Weights of a small mixture-of-experts language model, trained from scratch on English Wikipedia.
Size: width 192, vocabulary 4096, 23.6M parameters.
Training: a variant of Muon for the experts, 7018 steps.
Below are experts of layer 4 (counted from 0) of a mixture-of-experts language model. Rows are named router (the router's row for the expert) and show model dimensions 0-191. Each number is 500 + 50 x the weight over its row's rms, rounded and kept within 0 to 999. Numbers have three digits each.
After each expert's rows: a language model's description of what the expert responds to. This comes from a sample of Wikipedia text that the model never trained on.

# expert 60
router:544534519429518564584453480472448456500394463474473447556522487512566463524490512479440415548556558551558472542490542504424570632487457525553602448499549465523500496521454546566462419537483501519481437508549497490374464422531384444545495558561524461475489501529499638501497508530477544544431414427557491513530401493519529443480512487521477544535603428512515444461520489410434521457460463485548469481489575538456452490534457432522509407572420481501478513464585410471521600585491499495472445463481437454553571575532472588582535525570466425416513559498451461544560484498509534559
What it handles: Dashes, semicolons, empty table cells and connectives like but, when, as in credit lists and plot text, such as Brinkerhoff — producer.

# expert 24
router:597499485506499441544479519518572570492534563573448552548573503521482521530539549518474565468463520445429437633453446541516490435516483483464533555512461540471602475499524436591492496531578542522539512499537515463472487437473541429484456444483519505553614505564493484504539520502395472549466554419511432486510581421476540513451439493573475499534464539558458559517515418464431453547591453499527547502437539431576563494466557424469462460504507596497435571440399509435510532478484468544452411547472494491433501485529550376416598544413477413595446543403517440550524485515444440473
What it handles: Word-internal pieces with g, c, d or v, such as mismanagement, Postmodern, Ajaccio, excavation, merger.

# expert 36
router:438528499598469547462493478612499413463514505526564595605422510507596446530462497447510405444490509456448465532532470550424590472523570511473624593517497489571505472432500506438488533607526547422546436436545509467485480431519508490534547545503584515507547540575552545445569484496468487445495589557475450430448473489555515544587565519446593505517542543453542569502498505371522530424575512486573512554532531519544475499515521496554476430539524421556564489491543488395526605512514598500452491435474545479462493434468508426489445527461512458420508510532526439506475568515506464606
What it handles: Word-initial E and O in text and table cells, plus pieces of accented Latin or CJK characters in non-English names, such as Episode.

# expert 59
router:484526557395532446461596609502489523502503428429457526529502466593509545542481490440383454509531460570528567553448551450603577423549460548486550541524500519482410460558452379543485428500539559443441485457537412473502587481605517485448527484477556493503497486466592437518472572545536534511417514518583433519475525425522542559519468458495530429509433583526463500496539427516426547504478447364562467430461467424413497528585527488439436419533443461537553472460512473531572420454575492479444560427486493499528486512519557472528474458516515444498561529528483514484581448515502461438
What it handles: Closing parentheses, brackets, braces and quotes ending numbers, units or titles, such as (age 62), (154 lb), and 6'7".

# expert 17
router:530411520501480435498472471614594475558593530513479535439541585481506520489513520499546477577441601467482547507526508503464483493488475514438550457398420567613436483383574443512490514475518511463453538536434549470422509476390430504485571502379469502509535416604544570515544469565491573517453492521497493428480507577460537499524539448406552524497454529466490484492467497519504552488439459513550504389519496493601468486533512549539421438479476513581510478506556572458486428482539572487568506502560627431545510506562549521416409597589520507436506484537517483525594505482447517564
What it handles: Vowel-led middle pieces of names and words after an initial consonant, such as G+our, G+ors+uch, m+ale, and Gri+ff.

# expert 39
router:501532524547415533553475529465485575612481625516505532404502481537467493566440490459548574473466535485495408501548407390517425412472490554511467469435505538425463535537527520509512576493520567506507595531527373538434526467567520560478496578501441491572481485389552419482532511543455535485578512537417552471515469522521524567426440492586432361542520489566597511513511555422578512535471474521454477440501501500533518554435441582472513474583481611498542516496496562522513557561512426478477559601591491557495457537528443549462461550468500490475507563520515561494497561476479437463
What it handles: Word-final or inner rhymes after an initial consonant cluster, such as -ill, -all, -ow, -ick, -arm in Pointillism, tall, wickets, Farmers.

# expert 57
router:529469417432545474451530474454463478588548555410559565453392509419565449436420466489476535436436540537437568508464522439520462496465476541561544514407475446430545479480579560464529523522482503463492545488519575448470462383492529489513430525558441500552490530444482513480457473553591483536488487443512455567531518517504576480545515483483475498523585518599593468506449558445515544513475444566503457407593468571554470427412614546587462392515505373546456478526422484492541527523474443546528469554468490530493516498402483546414561478533512398441476537475467411528455475513442493571
What it handles: Word-final pieces in names and adverbs, such as -ant in Alicante, -ly, -ily, -ous, and accented letters é, í in foreign names.

# expert 32
router:476434482426534470513515507572521460560508461479483597539505510513525382388557445504499539603550530459436472558526565445555407562514555441507489469498497421449471517509618474430505479459520507468471479578609552429494424452547439577536546487458482548469476500488527454500470505493451452538515435560532484497584507464468392527489537518462544426422531458425472525505417475539518476484469468488448444473516456380480495571419472462498556536550445490554471510458588476464494412481520401504402554571542493524506427592514459520483456532528591451513493552444421545481485496396471637425
What it handles: Plural and noun suffixes closing a word, such as -ers, -ations, -ities in res-idents, appear-ances, plus nouns like population, goals.

# expert 61
router:505526453592497466550594486541474491496491455542486500542546474460498485429497576475494502526473455543614628520431475451480506581541556517509492478584500535545507478468504469539486578524523519569539474519458589479440572468522490390436541542516456460492463483453473505414557584519487496513454457560528476527562565458572455482457505494531546573522574513595554497419553512557512534540484507397532549492517336637600439485514485384574483554548479499522511505482517458579518438495461476562519541545481522500510591484403553477487531450540435541445422496601492469519593403575545518576
What it handles: Dashes starting list lines and colons after infobox-style field labels, such as Country: and Genre:, plus hyphens joining compounds like main-line.

# expert 31
router:526445541536504509481572528552463496525526425452403525422507558531535411471453525486501526627467560479525472616551576586395428521477550551553498452474580537503403512571486517486467467433487473544566570583381475490574436493547441514549554458470488484439461546480467487525480476546501561481509540496501490460573454527504439432486447524408463433474454483521487587464429489433537479489514529543391602476476512403464534528422534608388529494455515492549512463588559477522513468532475468453442529416385419564438488533511528596538512454487491491466485536438568504520471459510562435512
What it handles: Past-tense and participle verbs or their endings after a subject or auxiliary, such as used, released, explained, resided, operating.

# expert 50
router:508452532465537415567478538541495541550470562518545438510481535499398593561515416435574506564405436521522388444469474462419538442463451478453518519428507526546549466427419497578554485522548520497477558577487585534509495509439518531535459579517561506513474488543524431440609494533576578536460540490493496499454497470525536505501448428429463567579484438442485520391546470553446439386499427547492425464463497454441486565462523445561498567414572550515571485459526439388511428498533505436499543503441541556554415490575490561461454534582496429467473519442548518495536477508430563451
What it handles: Award words like medal, Best, Gold, Cup, and color words, plus second pieces of B-/V- names such as B-ig, B-urch-field.

# expert 12
router:500545465562480516503475418491517573432472466521463471544509564521514491511453496505597536464522495617439462582504496468552456441568384508561435539510464574541428534440385485419562399429612454416502407468580508523528498426539524482440453552488497444510510425489460587550601505513646444492441464499532555538484524499509489440538540458487586516483454546505513423586574514531473531489439492521582507594520529572517534558510495445486478485491487598487473567515488556493558535466542530482531477540489602443474515408468535521619488493423493541491409510474532417551542464518478551448
What it handles: Capital or lowercase F, S and G starting a word or piece, often in table headings and sports results, such as F–A, Quarter-f-inals, Seventy.

# expert 34
router:499523533407504386549461488481424517502527437451462489540564404493547577474538556481466539501438579502511541439502462587510420463507456399522460518527392532486415597432487507486590447576619496413578482527601484443570472572636561490471509514549492514533483478539490475550443549581520447549492539494439573454511481522543492482411512500400455474509460532483573547463563513521442528493464534511485479461538431507519561385461505401456462471481579488506508496466479503479551624385569547473466517443476541485507551464476608483544555508459575498452480512475467499525544428483440451496
What it handles: The piece ic ending or inside words like Doric, comic, ridiculous, Classic, plus scattered digits, commas and te in teach.

# expert 33
router:503545459578494545496444597496543540442456553559489574467470455534423600476509463505530483489496606522401549450467576492371501548467461451534494508447505480505455508609405484484493495525387390469477505385486511444423531493523461623470448431507510464516550517447530441425510476488539463468511423558518481487527525489577485543552513499544540475463409562504520541506473472455445484580586471548516433504536418516400436492524482593553461475514502526540562505567491545495519490447503565541497560531474498482378508558400508459547561438443446451505611519433542555589533575539473464450
What it handles: Short word-internal pieces containing p or b after a consonant-led start, such as -rib- in transcribed, -ip- in falciparum, ab, op.

# expert 48
router:502541503502464496497531423471548476549450502515512520561605395493449450554556483504481520465581473470506447494405478554502551470508528593526482490502539553525530472474435435530533530526493482497441474541501455642518523500522577539593486589424389510533551454466535504472470507563526525493449550440569451612468559437503549527485539476517482528496557479615488401502610485505501524474488498517610449500475567543492524521504594357523464450409521470476569468412563577466550595493560562505517519562467502508492471490639575438479516571458451519613489571505578546564522491549552504483
What it handles: Word-initial L, V, Bl and Sw in names and words, such as Las Vegas, Lvov, blacksmith, Swiss.

# expert 8
router:461546480588471466469458433498506507497548509485535491488498504539421510523636609509517523461451417497520477479529501453441480497536473564527477521471432497496493427479488538473493550477543428521490505474499440408449583402492559552553442443489519399584589505500484567411469459554465562605578532540472549546463432550495476579524446459533536445500524550655436468446476512533480496482433454411587510442537517525602417459496509524537467389417538505527565561491518427488471371449520502517526416522587515470475572491596546502478442469555452594520524492486519524464539519526582423515
What it handles: Short inner word-pieces right after an opening letter, mostly inside proper names, such as H-om-er, Alh-ass-an, Sy-d-ney.

# expert 37
router:500477598589440565420502566527435539457475560485480406553486543501558538475439508526502455526542452481553577470517548526497548598379415597497404477467444406513524482470529540529549472503469415399536474430522546491496504484455561642475462532560480525496586557427532552511499544510546468482486475501500432399523503547487513522462510543470470483521455410454460426406419502520573506499463523513465442494468505560552548476486524519465505442551498487542534545539497478495483519444512550480562512471585406591548605502453452487457547564504515420516345398568441436504481448517452493426
What it handles: Sentence-final periods, abbreviation dots and decimal points, plus the == and === marks around wiki section headings.

# expert 44
router:535504477397500453415452455525428413492462428475374428406540493422429557510517522521471488467536528531448479451475523420463492528524504589580469513470504479509416468505516449449559473499517486506483418522535555511523587549554551503602490549463527552504561565532458546597502513451539422457505474587503446544513473585500496521519532491532521586426480507525534538448533455426477566457575474515414539482455503535554473545607540563480445548577493455546492577522459436568523549560530520487545573523480534463391581437488504394520493565431582539411424464515504591402445499555487578522
What it handles: Single capital letters inside all-caps acronyms and codes, such as A-U-T, C-A-MRA, NA-S-CAR, S-D-LP, often in tables.

# expert 1
router:523440461462437565552483550472478510577483472487495515512525588493507511471511530558543440466472543389574510440443400466474485484434442531452540509550502527546380492602541423511498522476537468562479440562588433549537510598522501515471574499437494461539471413506460420519489459505491530430499441532387609438508461506499568535483467495532513487409596472394531568520439487489548573521524445509531417608466503440449625556465533497463483600552438457552477436511513519576480515432537457423485489482476480626561541523478492421515486487477538528505443434487420459420449479548508543576
What it handles: Digit pieces inside numbers in tables, measurements, money, times and statistics, such as 450 km/h, 3:25, 15,000.

# expert 20
router:565539485454454565480566501551570498481514470526434496576440494514538525510374514475503501542422510506556565475544530502533378603367530471510508460536509498557561491521507471560427423455476564576486578434569460455577499465527457411465502550557499480412518432546577499460488523435428426386551430549377418597461507460489486478557581481583567553502525565511468449524499502556467538417464502600474408619428500428469491500574534554486461517467535509452515457561438502554511450538425563504559558482561419459438530465476504512529564474554488513480505507536503485528497497481492459478
What it handles: Pipe separators in wiki tables, often at row starts or after header words, plus occasional colons, arrows, and equals signs.

# expert 3
router:457471467530502441473533570508506525542424491495532434480502539519458506475525438503540383493508536469557505461506458568489472436532469481468628435443502494495578550456571474386539496541521515603471556547465432439498492614539498469603475437457495534425474474401426494471553448513511584462549509583562567518516570575549504450544468489507396509501493551474508460595479469484624500583614528556443412545532532462454474572464520564485556570495357534450550469525438465472468453534532448521473464522520490534553510574466461489447445554636466487453542474451446529522398481477506522507
What it handles: Words right after the, a, or his, mostly ordinals, numbers and common nouns such as first, final, two, album, team.

# expert 14
router:443498491490530593462499426506383548514526491564438496533471448463567493485464502460508499465442523581519537567549499506519559383513528397498562527540470527570599555549482415607576496497526553510526456488427496605430460510454431488423609462482541563405460489492526452514448410540590491557449506514535561602467462457453522525523470503484459467528520404638460526547485543486453494484496468481479470510486511544466526433495491516482468507507504520600493436455538603488464566484493549474506435514540534492593500440550568543525518482402481518478543441463409569596549632443479421481
What it handles: Short word starts like t, de, al, as, dec, and the piece er inside words, such as s-er-iously, less-er, t-ests.

# expert 15
router:373494412510410430524491577433394537477456517488495509466514474536380507494534510467497393497499428534493540426453436557544511489442574474462477528534492572485568435497397502515452472519422419537460504588513504550485528500471409510567382547459579558604525566562476530424567540503459546430531456467547474502494587538513520484594516440511512506553502567455525462479598465445536471494555473506543512561575511574498428459470511500566498517563612446461593597495490491589518534516509441439426543489474551465574515491566501525491543509513419455510435492538516496549515542561491443595
What it handles: Capitalized nationality and organization words such as Russian, American, French, National, International, plus their word-piece starts like Pol, Cro, An.

# expert 11
router:458509375512558470495486564509443517572520459489535538584490450526476404561497498498426503542548430429584528439542455431515549506517473481566427461496508454453558549563552584439542434457385443496489424439461589541532513466489513508448474537536372473475447451430479454631467521554473462479487421441489422406481458507489531462483555507522495506536550502467464588498367451440483464522468480445566443449542514542525455598532507503514488456497613528448513478431498436462513474550469471524461443484546450473513504508580468435524471568446476591482570518408512473407530581592496437537
What it handles: Bare spaces or short function words (of, on, in, to) immediately before a numeral, such as age of 73 or nearly 15 times.

# expert 53
router:474499562483474493570502429534488585508564443562553534532456480523455519495523558460563519561548516554560428448518466516478629464512534450557468558421475502458577474511519435476495457441537455516538413438502467592458552471476485447520523505365569449530517446518468528521476486490483429581537510420549481591430503568527533576412549442476587499451508435502566527567464589554521530485551539529498547463489442361507554552475449422461465492540449416472366519545578449473547474467550571539560487492549544443364417508499494468542483429465526450527491534500490379494470509460485505428
What it handles: Pieces with m or f, mostly inside words or as units, such as Mon+m+outh, am+m+unition, mos+qu+es, and 590 m.

# expert 21
router:470490554445527514449478534417584416573437504446509570535468553449575552489525428498460554488487540545400464511470443483523444495429532458445474421548490498437458504473563620538530481555516477459411503467465516494585432566553463443543549586527621513488446459485496459488421429488434448469551420547435595447514484532507499509400426559460473514413483489480492550488443557462508451444490482554410506545547492491464472423402581542466567449570526529447489452483521547490492417487505489484481593474465519608498407496543355543472506440465549423537443479537480537490473418451510522451
What it handles: Final word pieces of place and personal names, often before a comma or table bar, such as -ale, -ina, -ville, -ia, -ton.

# expert 56
router:427439521516537586595518503449454502451528610498511463502532502591449454506563447452519478500477482508465417505536533515572528455526572440433402557445474482496558477527433481572542488513475476510571439467652535387521479653523553472427459437484490458390536567517412451441433462499509422457482527542448601488519555430436422561522500493457458497519490509528483532556487467540395488482578510497512526465541510469524487458517487510602512559504471513475535514436553483551400549490466470557438551554452508491480536550631621447522459434448528548477566481494478476549521533473475512590
What it handles: Word-initial prefixes like ex, con, trans, reg, pre, and inner stems like ac in artif-ac-ts, P-ac-ific, v-ac-ated.

# expert 18
router:525474455536416538510493471491483471543395542509557471523493610385449566469512469511475499574573453360464456474522497487486557458516420492422535501538500377510480551533482477469429547464528502556516465502551510529547457535560494420593481528505497518430499601469482497494502514482494533528552521542430522460475377509569524499505524545532454415601540505594531566532472374472484393449633504398496410504487477509453539494420575509476560546517413503503477499436533499477479555420460511514566504520490472497506453447452433580564515368508480490484580415447571513501500440539479540566
What it handles: Standalone one- or two-digit numbers for days, counts, list items and table cells, such as September 6, from 13 to 29, 4th.